From a checkpoint of a small mixture-of-experts model trained on Wikipedia: 64 clamped SwiGLU neurons an expert.
Below are experts of layer 6 (counted from 0) of a mixture-of-experts language model. Rows are named router (the router's row for the expert), gate (a neuron's input weights, with its number), up (a neuron's input weights, with its number) and show model dimensions 0-159. Each number is 128 + 24 x the weight over its row's rms, rounded and kept within 0 to 255.
Before each expert's rows: a language model's description of what the expert responds to. This comes from a sample of Wikipedia text that the model never trained on.

# expert 40
Description: Mid-word syllables, Cyrillic. Mid-word pieces like id, er, m, v inside words and names (liquidation, dividing, mid), plus Cyrillic letters and % signs.
router [125  96  99 173 120 128 124 160 136 194  75 153 116  85 158 123 160 128 145 131 173  91 131 120 151 145 109 147 115 138 106 131 155 138 134 157  69 121 113 119 149 150 137 133 162 103 179 133 125 130 139  65 117 119 131 122 123 120 122 163  73 126 124 115 112 112 111 161 137  79 103 139 160 110 127 144 134 109 124 116 136 110 151  98 125 143  90 124 153 135  75  72 135 161 137 142 131 111 135 133 131 138 103 166 125 102 140 110 160  90 104 136 102 122 109 163  91 147 129 137 153 134  93 135 138 110 125 131 132 140 139 121  68  89 139 117 128 118 119 107 130 112 141  99 122  83 107 123 133 112 136 150  90 119 166 121 124 150  87 165]
gate0 [104 100 128 132 142 154 139 152 104 108 130 109 107 130 115 161 128 133 144 121 139 122 122 154 121 141 125 113  90 119 136 154 113 145 133 109  77 108 117 132  98 129 138 154 133 100 217 161  87 123 110 104 114 148 155 133 122 124 147 136 111  97  71 110 108  89  98 162 133 147 137 174 136 137 143 142  99 126 128 198 101 154 138 122 104 103 106  89 138 121  90  94 124 173 106  96 125 157 124 140 129 144  92 148 167 113 114 128 136 101 109 153 129 135 129  92 149 142 139 138 176 159 154 175 112 115 150 143 110 139 151 124 158 152 164 126 152 106 132 121 140 128 121 125 160  77 168 108 116 137 118 135 129 134 179 101 115 173 149 115]
up0 [ 93  74  96 140 122 144 128 138 141 156  81 135  88 132 133 122 144 165 121 117 112 125 149 153 113  98 145 147 171 172 135 145 106 150 111 131  86 128 138 118 107 109 124 154 180 125 166 148 114 127 152 108 136 162 154 135  87 131 113 119 116 143 109 155 137 132 111 110 115 100 137 122 142 107 140 135 115 118 143 150  90 118 167  99 122  96 126  84 124 132 140 108 174 120  88 158 113 159 165 118 123 145 110 118  89 115 158 126 142 122  84 139 120 101 118 135 170 120 141 160 151 123 126 167 146 129 119 195 171 135 165 100 164 150 165 146 111 132  75 129 136 103 136  97 146 102 141  89 119 114 156 152 136 120 144 124  81 159  96 147]

# expert 0
Description: Capitalized name starts. Word-initial capital letters starting proper names in sports tables, rosters and wrestling results, such as K(azuchika), B(arcelona), E(ra).
router [135 103 100 186 111 129 111 129 106 110  83 115 135 107 106 158 113 138 148 145 137  92 113 116 138 154 149 170 131 134 118 153 148  80 118 172 117 120 182 110 129 104 159 106 153 132 148 104  88  82 135 117  99 138 133 138 131 161 139 154 114 107 116 110 129 136 141 108 174  90 155 169 179 155 128 163 116 118 144 147 154  90 156  90 100 155 116 133 206 129  83 115 117 149 105 123 105 131 141 117 125 142 119 123 155 136 112  79 135 124 124  91 119 115  81 166  98  97 114 144 138 142 103 161 161 118 100 132 151 105 124 132 118 106 117 131 126 144 155 124 104 120 144 147 130 110 107 100 121 135 155 131 120  83 124 130  74 121 109 142]
gate1 [109 154 153 155 135 175 101 170 134 146 143 159 152 104  95 142 147 106 149 139 130 115  63 127  82 153 159 174 144 100 163 144 128 119 158 146 108 122 172 144 128 118 126 133 117 143 149 126 134  80 140 129  85 108 126 137 109 127  95 115 110  98 120 109 133 133 148 116 174 135 123  91 148 134 159 137 126 110 100 126 104  94 128 150  94 119 112  75  98  86 128 141 116 118 143 139 148 113 148 166 114  92 117 109 130 110 171 140 117 124 133 127 155 137 141 133 177  82  91 155 110  74 110 172 134 102  98  81 121 140 159 107  80 118 130 110 159 147 134 127 107 157 138  99 117  94 110 129 130 141 160 106 119 164 121 143 120 140 108 140]
up1 [101 106 131 168  89 179 131 163 173 173 130 101 111 137 110 119 142 166 151 124 134 107 112 127 130 147 158 116 109 122 195 133 133 121 134 133  84  74 142 162 161 120 140 122  98 158 151 161 121  98  96 145 119  92 137 125 118 114 106  97 123  99 120  99 111 162 117 119 137 119 130 138 128 121 134 168 105 132 172 155 107 109 175 115 118 158  85 145 126  97 114  85 173 134  76 117  93 132 169 134 150 108  97 113 133  90 146 107 118 113 133 120 130 146 118 141 168 121 111 117 142 123 139 154 142 142 168 121 166 122 136 130 123  75 126 129 135 112 136  82  98 131  76 153 143 100 122 123  97 154 150  98 132 137 130 134 152 144 118 116]

# expert 16
Description: Short vowel-consonant pieces. Pieces like ir, is, as, ac inside words (firm, spiritual, decisions) plus the short function words as, or, was, is.
router [144 110  97 125 109 119 104 142 152 160 110 100 106 109 149 161 118 127 180  99 146 112  85 122 147 144 137 130 118 126  98 138 142 113 117 143  82 131 126 151 117 106 153 119 159 113 144  76 134 119 146 111  94 140 146 161 114 141 126 139 113  95 133 131 140 143 140 106 132 120  84 113 152  91 125 162 135  96 157 178 133 118 142 143  97 138 130 110 118 155 146 113 124 132 134 145 135 135 184 160 122 124 102 146 156 156 171 121 157  87 128 135 127 123  73 164 110 147 113 137 142 118 112 145 137 117 144 137 125 161 109  60 116 109 110 144  91 142 121 128  98 132 156  94 149  70  88 129 147 105 173 149  91  94 157 133  97 167  69 138]
gate1 [ 93  91 141 125  44 127 115 125 139 153  67 137 102 137  62 123 127  83 147 112 144  95 110 104 154 146 121 128 167 116 134 121 149 109 131 125 130 125 129 103 165 142 135 159 128 116 144 133 134 106  96 104 111 130 122 129 124 136 106 137  66 172  66 114 117 137 167 145 136 127 142 115 159 147 186 138 102 163 145 136  91 126  84 106 158 132 109 124 108 118 131  92  77 131 137  70 119  94 132 175 123 131 145 149 125 119 116 111 139  93 123 136 118 134 126 142 103  90 106 110 110 147 107 114 120 152 121 127 166 131 124 148 132 111 103  83 116 132 132 111 114 122 131 117 153  89 123 149 144 139 118 106 144  84 141 158 135 117 108 150]
up1 [111  99 142  99  90 135 131 129 122 114  97 159  93 144 102 127 101 101 146  99 135 124 130 148 112 123 127 103 161 114 129 123 144 116 133 126 105 152 125 144  98 100 130 141 120 144 130 130 144 138 132 124  98  88  71 193 151 182 167 165  96 153 145 132 123 115 153 130 146 138  98  84 141  99 106  89 127 196 163 167  93 122  93 155 113 162 104 115 110 183 135 109  92 101 129 135 116 128 105 156 102 132 141 133 102 176  99 122 109  98 171 126 118 145 110 121 119 119  96 134 161 134  96 106 120 130 124 112 181 124 103 118 176 127 118 157 138 108 134 158 141 141 144 103 154 104 141 148 156 129  92 118 155 100 115 139 114 134 100 115]

# expert 51
Description: Plural noun endings. Final noun pieces, mostly plural endings like -s, -es, -ers, -ions, and whole nouns like years, people, e.g. students, votes.
router [182  87 125 139 140 124 125 132 135 142 122  94 110  81 108 135 190 138 143 104 159 119 124  83 170 133 132 120 150 125 120 112 148 124 114 151  90 138  96 102 158 110 126 142 154 106 120  90 106 109 140 139 113 135  93 174 137 144 109 154 158  75 112 112 105 152 120 113 130 104 105 119 151  76 123 138 155  96 155 125 136  94 158 125 119 159 121  96 171 153 124 115 152 146  86 127 139 167 138 132 142 133 139  99 160 146 141  92 151 132 107 106 107  97  68 116 135 109 114 145 161 150 104 191 147 146 121 131 150 144 105 110 108  88 102 103 113 144 128 121 106 137 123 136 139 104 110 116 154 122 144 169  77 109 119 143 162 147 104 141]
gate0 [132 105 129 119 119 129 141 132 126 144 141 141 178 124 122 117 120 123 159 150 150  91 153 126 113 131 153 107 113 162 179 119 143 101 158 133 117 120 140  99 186 174 121 134  89 155 101 135  97 134 101 134 128  77 103 130 138 155 145 146 124 108 105  96 108 112 110 163 108 117 129  92 155 150 162 145 124  83  90 116 127  76 188  92 152 126 112 117 148 138 123 127 187  97 135 174  92 110 102 112 115  96 150 124 131 100 123 126 105  76 106 117  82 112 109 118 138 141  86 122 128 120 122 151 120 147 127 148 119 117 150 126 128 120  99 123 141 164  92 117  94 142  93 121 111  80 146 105  92 125 133 142  95 144  77 134 137 151 134 147]
up0 [133 134 169 126 157 118 115 110 141 164 112 140 145 127 127 141 128 165 132 151 175 126 135 162 117 143 119 114 116 124 173 118 155  67 131 121 145 154 154 169  98 151 150 155 135 103 131 131 101 131 125 150  97 113 101 147  93 126 110 119 100 127  98 110 154 135 117 129 106 177 124 152 185 152 156 133 144 129 147 113 134 102 125 117 136 121 159  82 152 104 127 141 150  98  92 167 162 167 131  93 116 111 157 160 152 135 114 124 143 112 125 135  82 115 108 117 125  56  64 115 153 132 132 129 165 162  93 166 133 171  87 114 147 107 110 143 139 130 122 119 148 110 133 155 165 115 104  88 103 127 129 148 117 116  96 159 153 140 126 146]

# expert 3
Description: Noun-linking prepositions. Prepositions and conjunctions right after a noun that tie it to a following noun phrase, such as of, from, by, between, and.
router [127 109  82 192  85 118  85 135 109 160 118 152  99  92 134 154 157 141 124 126 174  76  75 107 131 126 122 173  94 147  86 126 144 119 119 169 112 120 147 134 134  91 152 119 134 126 166 135  87 131 129 159 131 146 125 127 131 144 131 156  96 100 115 104  83 171 121  86 126  71 128 143 159  91 150 158 129 115 154 183 113  92 122 121  91 137 125 130 123 150  88 131 133 123 131 134 112 142 139 148 127 126 117 148 134 136 124  91 165 109 118  80 109 123 126 148 101 108  99 139 151  74 103 151 120 114  95 130 151 147 139  87 106 121 117 107 111 145 135 129 120 149 129 130 142 111 133 110 145 124 169 144 131  94 114 128 149 157 101 133]
gate1 [121 126  98 119 158 131  92 180 146 133  50 142 152  95 125 105 134 132  95 173 144 110 156 144 123 145 140  96 151 139 131 165 135 131 152 141 103 146 157 188 116 140 166  89 145 119  91 137 101 114 108 131 177 164 157 126 127 131 131 114 107 133  92 101 109 147 137 116 162  89 174 156  81 161 101 123 120 133 173 142 124 146 134 116  91 149 128 142 108 147 140 144 130 146 136 157 112 106 105 130 120 121 146 133 119 124 127 101 161 119 116 134 109 118 106 112  83 162 127 124 124 120 154 175 133 128 100 123 181 110 111 128 145 166 106 108 166 127 124 106 152 105 131 107 129  93 110 124 120 141 160 196  91 132 151 140 133 119 115 134]
up1 [139 125 142 173 107 160 137 111 116 111 136 156 110 146 131 150  94 149 107 123  77 121 127 139 177 113 167 155 127 114 111 103 141 104 164 127 137 100 128  60 111 118  89 135 108  87 119 123 142  83 158  98 115 144 125 172 111 146  79 124 125 208 120 145 169 122 108 140 132 140 120 147  91 125 135 148 155  86 106 110 151 147 158  98 118 106  98 114 169 126 113 133  89 141 115 143 121 110 163 105 156 130  97 152 125 127  99 121 100 122 125  90 163 169 133  91 132 134 106 110 112 129 130 149 148 125 109 130 155 136 155 102 155 126 145 150 124 155 113 110  92 167 136  96 131 158 152 138 157 134 130 108 135 106 141  95 108 165  98 123]

# expert 28
Description: Determiners, quantifiers, -ing. Quantifiers and determiners after "the" or "in", like one, first, other, most, this, main, plus word-final -ing in singing, falling.
router [160 122 125 132 107  90  76 162 126 179 126 125 142  95 131 158 124 115 132 132 158 142 100 111 123 156 129 114 114 152 106 150 134 121 102 162 109 132 169 126  79 112 127  97 126 118 143 118  83 105 129 110  99 130 115 119 155 157 125  93 129 105 130 133 125 139 131 141 138  83 112 172 160  92 120 147 119  76 153 118 138 119 146 127  82 140 121 119 131 147 143 111 148 153 100 136  96 172 139 105 126 140 104 149 112 128 150  76 133 119 113  88  79  79  53 149 101 121 126 153 171 120 108 100 164 115  78 122 159 152 114 139  99 101 141 135 112 136 138 129 107 121 157 117 143 117 114 152 137 109 157 133  81 109  99 147 131 164 100 143]
gate1 [129  99 153 119 146 104 149 161  88 149 135 168 101 117 117 140 112 166 142 115 125 131 120 142 174 133 120 124 117 143 147 118 102 106 116 178 156 131 159 149 106 132 109  96 123 141 132 129  86 109 118  96 113 131 124 100 139 137 114 167  97 145 121 126 111 139 153 138 134 107 104 138 137 120 102 113 118 114 185 158 137 128 143  99 136  67 114 154  95 129 108 126  92 103 147 102  76 160 123 144  94 107 130 164 150 131 100 125 124 115 171 155  90 162  61 109 136 157 124 117 143 133 134 124 169 100 100 134 193  92 142 136 150  84 124 164 140 146 169 129 148 149  92 135 146 124 102 141 136 122 145 122 122  70 108 163 132 158 122 135]
up1 [178 150 145 142 122 108 134 121 155 166 131 120 112 128 120 143 103 189 157 161 110 138 129 123 157 124  86  82 124 122 148 104  72 107 116 176 121 119 115 157 141 108 103 102  98 133 140  98 129 127 131 120 133  92 174 124 136 166 135 162 118 154  97 108 110 139 157 184 164 124 148 131 132 139 151 107 143 147 134 130 183 127 141 125 135  62 124 138 111 106 140 101  81  70 137  95 135 150 132 112 152 162 158 103 112 118 138  85 113 109 136 133 119 106 117 125 121 148 111 170 108 147 121 122 139 119  99 134 130 158 159 120 153 107 122 129 148 127 128 144 133 161 193 130 130 123 156 160 114 142 119 137  64 113 136 139 119 126 110 163]

# expert 10
Description: Word-initial consonant clusters. Word-starting consonant pieces like sh, sm, fl, sl, h, g, Y opening a split word, as in shaded, shooting, small.
router [131  96  95 135  89 107 133 115 127 116  77  91 127  73 133 150 164 134 124 104 154  90 144  83 141 140 147 170 111 149 115 150 134  88 116 138 123 140 128  77 150 114 178 121 137 112 159 138  91  96  99 100 111 173 139 155 152 171 133 157  92  94 146 117  89 139  86 102 137 115 137 143 134 137  99 134 151  75 138 166 147 106 148 108 129 161 132 118 150 140 132  91 151 184 145 158 140 150 127 131 139 142 137 139 112 154 176  89 123 111  99 108 112 117 104 147 112 111  98 129 139 146 105 140 176 105 112 114 135 126 132 116  87 127 131 130 120 152 142 164 112 156 146 130 161  80 120 124 150 133 123 128 136 109 149 159 123 145 110 151]
gate0 [160 140 105 127  91 105 136 108 136 149 142 137 136 178 154 165 158 130 127 108 130 133 136 116 123 115 126 132 121 112 154 118 171  83 136 122  69 127 102 127 145 155 158 105 183 160 107 106 118 137 205 106  89 133 133 172 150 135 137 139 152 121 162 115 104 119  97 110 123  97 141  92 132 131 135 153 149 123 112 133 145 126 112 100 136  97 120 115  81  97 110 179 131 135 171 125 138 138 128 127 140  89 134 175 128 150 172 101 161 142 124  90 118 133 148 135 166 121 144 132  90 148 113 161 141 134  98 105 101 138 176 112  91 127 115 143 164 135 111 141 114 171 123  95 152 161 140 129 128 141 139 179 129 116 122 155 136 169 134 155]
up0 [170 132  83 165 137 121 106 111 139 156 118  95 125 106 119 142 151 143 110 122 158 103 103 119 122 130  81 150 126 147 117 143 140  57 131 101 119  99 112 136 122 151 134  89 145 159 153 159 133  79 163 138 108 107 110 159 147 168 112 113 159 100 122 113 103 141 120 101 130 108 129 115 147 161 154 172 145  97 152 158 137 134  78 103 120 149 134 142 126 143 123 174 131 145 169 133 106 174 160 153 163 111 122 184 148 128 165  85 174 128 114 121 139  91 134 147 142 110  84 125 133 151 114 145 138 126 115 146 115 128 174 113 126 131 134 148 147 119 107 114  92 144 123 109 131 162  94 175 141 149 154 127 135 116  93 117  94 164 120 139]

# expert 31
Description: Past tense suffixes. Verb endings, chiefly -ed, also -ated, -ing and -ished, completing past tenses and participles like clinc-hed, report-ed, hang-ed.
router [141  98  96 169 139 136 115 144 100 143  90 143 104 100 129 130 127 132 147 121 137  97  59 107 136 165 147 146  84 118 118 127 156 104 131 157  94 165 159 114 167 142 125 109  97 123 154 116 116 112 141 130  79 162 103 149 136 143 109 138 104  89 134 129 104 146 114 126 108 139  86 122 120 117 126 175 135 125 142 127 129 101 123 133 134 144 121 120 163 132 107 105 155 173 112 121 127 118 111 114 155 145 116 134 144 159 174  92 141  91  97  94 113 116 130 117 108 126 146 152 101 110 107 130 167 111  92 172 146 133 163 118  84  99 155 130  84 127 169 130 119 116 156 118 128 144 130 160 149 141 164 167  90 102  86 144 145 159  89 177]
gate0 [101  83 155 146  79 125 118 120 158 139 108 141  93 122 144 134 122 150 145 130 142 116 120  97 105 112 157  97 142 100 140 168 136 116 107 170 125 154 133 125 168 116 133 147 114 121 178 116 140 138 122 119  90  97 113 153 115 115 112 156 106 106 157 115 120 187 110 183 131 110 133 152 131 172 137  93 149 133 128 199 135 101 121  61 153 102 141 130 116 143 135  82 115 116 107 131 100 139 140 131 140 124 142 142 100  99 122 114 125 115 108 144 139 127 112 115 137 142 108 134 124  76 135 122 171  97 116 143 143 116 156 124  89  98 135 144 131 100 143 101 130 154  92 124 159 120 124 174 126 153 132 160  97  97 135 201 114 146  90 132]
up0 [119 114 111 151 123 113 139 151 105 133 117 120 129 117 110 108 131 131 101 153 139 148  97  78 148 117 168 108 140 117 173 108 215 103 159 110 122 116 115 124 154 145 144 136 110 157 199 104 134 128 117 113 102  99 102 113 100 144 110 164 120  87 144 138 175 128 126 183 134 151 147 153 139 125 163 122  93 149  92 160 148  99 128 120 144  79 145 145 124 157 127 106 129 170 132 123 121 102 115 115 117 111 127 128 111  98 142 163 140  65 121 146 129 124 110 119 110 142 129 138 123 112 117 125 181 134 134 145  96  85 154 181 172 159 102 150 125 116 130 102 135  97 120 176 112 159 120 133 132 149 142 159 103 116 103 135 126 144 110 137]

# expert 59
Description: Sports and place nouns. Capitalised nouns in sports and geography names, such as League, Cup, Championship, West, War, team, and endings like Gr-oup.
router [142  64  94 139 120 130 137 153 127 143 132 115 124 101 135 175 151 147 127 132 113 106 141 121 124 124 140 149 110 126  84 163 153 100 113 138 116 148 149 112 110 104 114 116 140 136 156 136 106  70 139 127 119 117 146 133 129 152 149 108 101 101  81 113  95 172 128 156 144  99 123 133 162  75 105 136 135 107 152 171 143 148 144 115 139 173 132 103 183 181 130  79 146 153 132 142 121 123 149 114 133 137 111 112 132 124 133  57 130 130 108 100 114 107  77 140 116 106 110 150 140 105  74 178 135 129 122 114 149 121 158 101 114  81 133 148 118 137 143 146 101 106 122  79 144  92 126 119 140 136 150 159 106 111 123 130 146 159  86 145]
gate0 [178  95 170 135 101 137 132 101 118 133 136 140  59 138 108 132  94 116 111 100 132 143 129 146  92  96 152 127 107 147 166 132 168 135 161 134  85 101 132 111 178 108 138  99 136 150 129 118 123 137 128  98 110 100 121  96 141 121 167 107 140  93 117 144 154 133 126 102 140 112 136 133 137 163  99 152 114 143 109 141 142 136 147 136 107 125  94 137 120 159  92  99 134 100 105 174 108 150 149 149 105 138 112 134 157 125 167 143 144 103 167  84 125 135 131 163 151 164 168 114 135  91 111 155 125 107 146 120 138 127 120  81 144 122 103 182  85  98 130 201 112 122 126 108 147 122 112 135 180  91 123 168 126 132 132 127 128 133 111 134]
up0 [173 138 137 138 118 142  91 113 153 115 103 110 124  77  88 154 120 158 156 135 108 133  99 135  95 123 134 106 152 130  93 148 134 124 132 173 110 122 141  99 134 122 149 113 155 144 134 106 101 108 126 139 151 108 131 129 134 113 114 157 104 116  88 126 130 109 119 114  99 138 109 100 129 135 148 161  95 134  90 169 166 130 114 119 115 126 102 144  84 125  58 154 118 124  95 129 113 117 128 165 121 145 107 130 125 122 111 123 185 139 123 129 108 109 126 172 123  78 114 115 102 137  78 174 135  98 109 181 105 130 128 121 111 152 123 134  90 140  94 124 106 110 188 155  97 107 116 118 155  74  72 147 137 118 169 109 142 141 109 151]

# expert 33
Description: Adjective-forming suffixes. Mid-word adjective-forming suffix pieces like -ical, -ic, -ient, -ial, -ive, as in insufficient, circumstantial, cathedral, international.
router [154 100  99 154  77 107 104 169 131 124 113 138 140 102 152 148 145 171 152 116 145  89  88 125 143 161  91 138 103 149 118 122 154  72  90 152  78 128 148 127 140 168 105 128 122 111 149 118 111 100 145 118 143 131 127 170 149 126 109 143 111 120 121  88 119 144 172 125 130 141 123 149 126 124 135 153 146  89 142 135 120 102 141 104  95 147 104 101 130 124 138  91 167 153 101 106 136 117 113 115 127 153 119 139 148 129 144  97 141 122 129  95 111  77 106 149 120 123 134 146 142 107 129 166 164 127  75 111 126 133 135 117 101 102 113 122  81 184 147 118 142 105 146 109 151 130  99 162 119 114 149 140  56 135  72 130 140 169 111 140]
gate1 [108 109 147 154  87 177 134 193 170 152 120 138 140 123 141 131 139 164 163  89 110 132 148 133 126 125 104 128  93 128 137 192 145 117 116 147  96  90 127 138 148 120 159 178 135 117 154 126 120 122 118 123 117  86 117 158 127 134 145 106 128 141 126 106 134 182 169 152 165 116 142 134 146 151 127 117 132 147 143 110 119 133 125 140 134 120 110 111 104 146 153 155 135 112 126  66 107 130 136 150 118 106 160 152 110 114  92 131 173 100 130  91  94 111 140 133 149 112 124 130 148 156 111 173 123  79 104 135 132 124 101  97 141 138 112 100 143 141 185 144 123 188  83  75 168 104 142 128 128 121 141 114  84 122 119 120 118 155 119 132]
up1 [ 86 127 132 136  71 139  87 193 152 156  98 130 142 155 126 160 139 136 152 115  98 110 146 127 108 135 133 165 103  99 132 130 162 114 134 134  76 104 122 137 136 122 139 178 182 126 153 160 142 100 137 101 114  99 173 164 139  91 143 155 121 115 135 103 140 149 152 127 168 120 154 112 113 171 120  98 136 150 119 117 126 134 116 165 100  75 166  77 125 115 132 121 103 133 166 117 150 105 154 132 142 104 139 113  83 138 133 120 138 149 100  84 147 110 165 150 161 100 134 150 115 102 132 139 130 110 101 127 105 116 149 183  58 129 131 135 129 140 131 113 140 141 120 108 148 139  95 136 145 150 142 123 110 108 141 132 120 157 135 129]

# expert 26
Description: Sentence-ending periods. Full stops ending sentences, often after a place, date or name, plus )., ". and == heading markers, usually followed by a line break or capital.
router [133 122 108 190 101  87 142 136 117 152 150 132 131 129 123 138 146 133 146  95 108  97  94  97 127 149 107 143  99 140 133 117 126 112  95 136 104 156 147 105 119 139 175 108 148  83 149 142  85  72 144 112 113 116  98 164 130 151 105 117  97 107 114 118 124 133 155 133 117  96  91 130 151 121 136 133 127 136 156 159 135  80 134 138  93 151  90  94 124 177 110  85 150 164  98 134 144 114 183 160 114 134 108 148 156 111 137  86 147 152  94 122 103 135  85 143 119 117 123 134 144  92 119 149 152  92  93  98 133 165 107 127 128 123 126 146 125 107 131 116 102 148 146  88 135  74 126  95 136 121 168 145 125 104 142 135 100 147  86 149]
gate0 [143 118 137 155 136 141 129 119 129  76 110 104 133 131 109 130 125 168 168 115 130 128 167 129 156 110 141 127  89 179  89 107 151 120 142 149  86  99 126 139 133 111 125 127  75 164 110 159 133  81 127 137 113 120 108 131 126 179 116 131 106 175 116 111 150 139 126 152 168 117 120 131 222 123 115 120 101 135  95 141  84 131 137 139  97 154 112 119 114 134  98 133 142 149 111 113 113 135 188 128  82  98  68 122 172 133 112 101 117 114 163 143 117 131 110 135 143 162 115 157 141 144 104 141 126  96 153 130 116 135 121  97 172 147 156 120 101 128  84 127 135 149 128  89 120 130 124 163 136 141 130  95 119 137 134 138  81 125 110 133]
up0 [139 126 129 193 145 174 114 136 181  92 161 118 110 122 134 185 154 134 164 126 102 123 128 137 133 101 127 150  58 173 108 111 118 127  98 135 111 144 162  68  84 110 130 114 128 136 114 139 102 142 147 141 131 120 103 107 147 112 139 108 110 161 133  86 108 117  95 127 121 126 111 138 167 102 116 106 166 155 154 151 131 109 135 131 114 144 133 132 101 116 110 121 171 159 122 113  91 137 144 142 150 132  86 129 135 129 167 121 131 133 115 119  88 130 153 126 158 128  95 150 124 114  82 124 128 120 148 104 129 153 149 100 127 160 184 111 135 109 104 138 102 157 143  86  79 132 111 128 140 128 155 125 125 160 130 101 114 121  85 178]

# expert 60
Description: Section and list structure. Section markers ==, line breaks before infobox fields, pipes and separators like ·, plus de and pre pieces, often in election articles.
router [127  92 133 153 116 123 112 112 100 152 115 118 115  93 134 152 156 151 135 113 138 122  86 126 170 138 144 157  90 125 131 158 111 118 107 178 108 145 175 119 127 114 129  96 114 142 144 124 112  83 154 154 110 173  99 127 150 138 141 142  73  81 115 106  82 118 116 132 100  99 132 113 132 140 108 112 132  79 160 174 138 110 107  85 114 121 115 125 157 136 107 142 134 146 143 100 120 178 159 111 118 140 132 152 131 134 166 115 140 143 103 113 146  98  73 146 143 118 100 145 149  99 130 158 164  97 106 106 178 120 124  76  90 115 145 128 122 134 133 136 125 149 147 122 124 124 112 139 153 125 138 150 128  87 120 146 126 170  56 157]
gate1 [157 139  74 139 158 114 156 119 117 137 125 168 121 124 149 129 117 134 145 123 130 120 142 121 142 110 138 132 180 170 146 179 170 117 107 122 117 122  99  77 152 113 122 125 129 109 136 111 129 143 123 157  83 147 110 136  87 139 120 162 114 160 136 112 140 120 115 141 112 172  86 123 164 109 149 105 110  77  89 140 126 103 106 131  61 127 174  79 121  93 123  90 124 121 132 160 160 132  98 126 187  97 142 151 100 153 145 135 169 143 179 127 104  94 105 144 138 105 113 147 110 129 112  89 120 111 142 100 129 127 150 132 169 137 127  81 138 156 129 152 132 132 158 118 123 134 136 124 117 134 104 156 100 145 109 157 108 154  98 127]
up1 [148 115 128 129 129  67 142  99 148 143 130 121 108 156 168 145 135 132 160 125 130 112 106 104 107 137 117 152 145 169 156 175 142 108 127 141 106 174 123  80 133 136 159 146  94 133 122 126 117 141 115 137 102 133 143 151 145 129 181 124  72 146 115 110  98 144 152 114  98 138  66 119 135 135 119 170  89  69  91 160 139 152 115  91 131 140 118  99  96 103 121 115 117 120 173 146 125 123 102 113 137 106 104 142 106 101  90 129 158 139 124 106 118  82 123 145 101 131 109 152  84 132  97 122 145 108 133 133  96 112 143 111 133 137 133 113 185 133 121 106 124 139 178 137 133 159 148 134 117 162  75 188 132 121 115 143 139 127 116 137]

# expert 62
Description: Word-initial f/n/t/prefixes. Opening pieces of a content word after the or a, mostly f, F, n, t, or prefixes en, ent, cont, pro (fast, entire, environment).
router [127 116 115 160 103 142 105 156 125 135 113 111 124  69 113 135 153 137 130 123 135 113 105  93 125 146 155 110 124 128  77 116 126  83 120 156 104 104 142 110 152 112 129 115 158 122 138  77 120 103 147  99 101 131 107 177 125 147 109 152 112  74 114 115 107 144 118 104 150 116 144 141 121 138 136 155 148  91 132 154 152 105 114 131  86 138 120 122 195 102  92  93 140 144 122 135 122 158 141 158 149 129 113 148 169 139 139 126 155 134  85 106 123  63  76 153 128 112  78 139 128 133 114 153 185 109 134 160 149 129 146 146 131  94 139 112 134 166 145 140  98 135 158 115 163 117 115  89 132 123 159 122 103 109 106 103  72 152 112 129]
gate0 [ 87 115 130 123  93 128 134 169 145 137 173 166 141 127 119 139 165 153 155 169 121  58 130 135 135 120 126 122 156 165 120 136 155 165 140 185 127 112 134  53 143 144 199 139 153 135 118 128 101 143 131 136  98 111 174 153 129 130 167 154 158 152 157 140  87 137 106 142 169 188 128 141 144 115 136 123  97 144 106 116 136 123 155 108 139 127 100 111 142 126  99 120 142 125 104 111 108 155 151 144 152 139 137 119 119 103 135 119 118 139 137  76 148 151 129 113 137 128 115 137 103 109  88 195 165  96 129 178 147 117 142 125 127 108 140 125 151 116 101 152  86 121 109 132 155 126 125 122 126 100 131 118 135 112 149 118 120 150 138 113]
up0 [149  90  91 124 138 161  88 121 148 131 140 149 121  98 155 148 114 160 166 111 116  99 134 154 139 170 126 100 139 104  94 133 115 132 145 168 133 137 105  86 145 126 178 145 142 118  83 119 111 120 118 128 134 130 147 137 136 137 164 104 130 177 118 155  90 116  96 165 171 123 128 124 142 104 143 117 111 111  97 119  88 150 152  96 142 121 107 117 186 138 144 103 169 116 128  96  76 139 156 128 130  92 119  77 152 103 128 106 138 137 131 109 133  96 134 108 141 104 139 149 125  70 148 153 137 114 109 139 130 144 112 128 119 137 152  79 146 133 122 192 111 114 131 126 119 114 152 128 160  61 106 119 124 135 189 122 139 139 121 137]

# expert 43
Description: Digits in tables. Digits, spaces, dashes, commas and units inside years, scores and stats in tables and lists, like 20-2-3, 12-,-000, 100 m.
router [119  69 127 184 147  94 137 140 112 165 105 116  96  84 122 168 144 136 176 125 114  96 137 105 129 184 122 126 100 133 120 148 140  93 102 157  96 129 122 106 173 126 142 113 159 103 159  90 125  69 136  86 120 126 123 125 141 151 126 135 111 112 147 142  86 187 128 137 116  76 138 123 134 121 133 140 141 115 171 128 146 124 130 116 107 132 115  93 169 164 119 104 134 141 118 103 120 113 157 144 127 104 114 145 120 136 153  95 151 123 134 109 113  91  90 136 117 149 101 147 135 146 105 143 182 108 127 121 134 118 132  75 114 113 115 136  87 134 120 132 129 124 116 128 148 136 122 106 150 127 152 158  81  66 125 153 124 149  86 139]
gate0 [113  95 127 130 136 155 122 131  84 101 130 106 116  97 147 113 136 152 132 132 166 138 139  87 152 173 151 130 142 137 105 145  87 123 105 158 128 116 102 111 116 119 130 155 111  90 142  68 151  81 135 152 101  82 113 144 102 168 162 126 113 155 135 107 145 143  88 125 142  83 111 138 158 156 132 132 106 131 142 105 123 157 151  94 121 161 140 108 144 124 138 125 119 136 124 147 136 166 100 132 122 169  97 158 132 136  93  75 144 134 104  77 112 120  85 112 135  78 126 118 170 122 159 129 173 133 120 164 142 122 120 118 140 140 180 126  96 128 135 111 145 154 135  84 114 142 101 129  93 146 137 128  84 177 121  93 117 138  98 123]
up0 [121 105 147 125 101 135 132 142 105  87 122 111 117 145 149 102 163 126 138 107 127 124 166 104 161 161 129 132 129 139 136 178 137 122 136 125 125 130 142 127 132 146 167 187 162  74 193 151 176 110  82 176 161  97 111 125 141 139 123  95  97 109 147 150 164 109 143 123 128 100 120 142 131 180 131 136 119 159 159  76 119 122 104 139 108 153 131 159 125 127 106 174 126 120 112 142 133 157  62 160 137 154  85 130  96 133  83 126 158 151 126 131 125 128 137 127 118 114  99 127 177 123 130 126 155 154 122 124 135  99 130 120 125 102 118 104  78 109 145 115 153 128  71 118 118 145 111 143  96 127 152 114 126 151 153 116 112 132 109 103]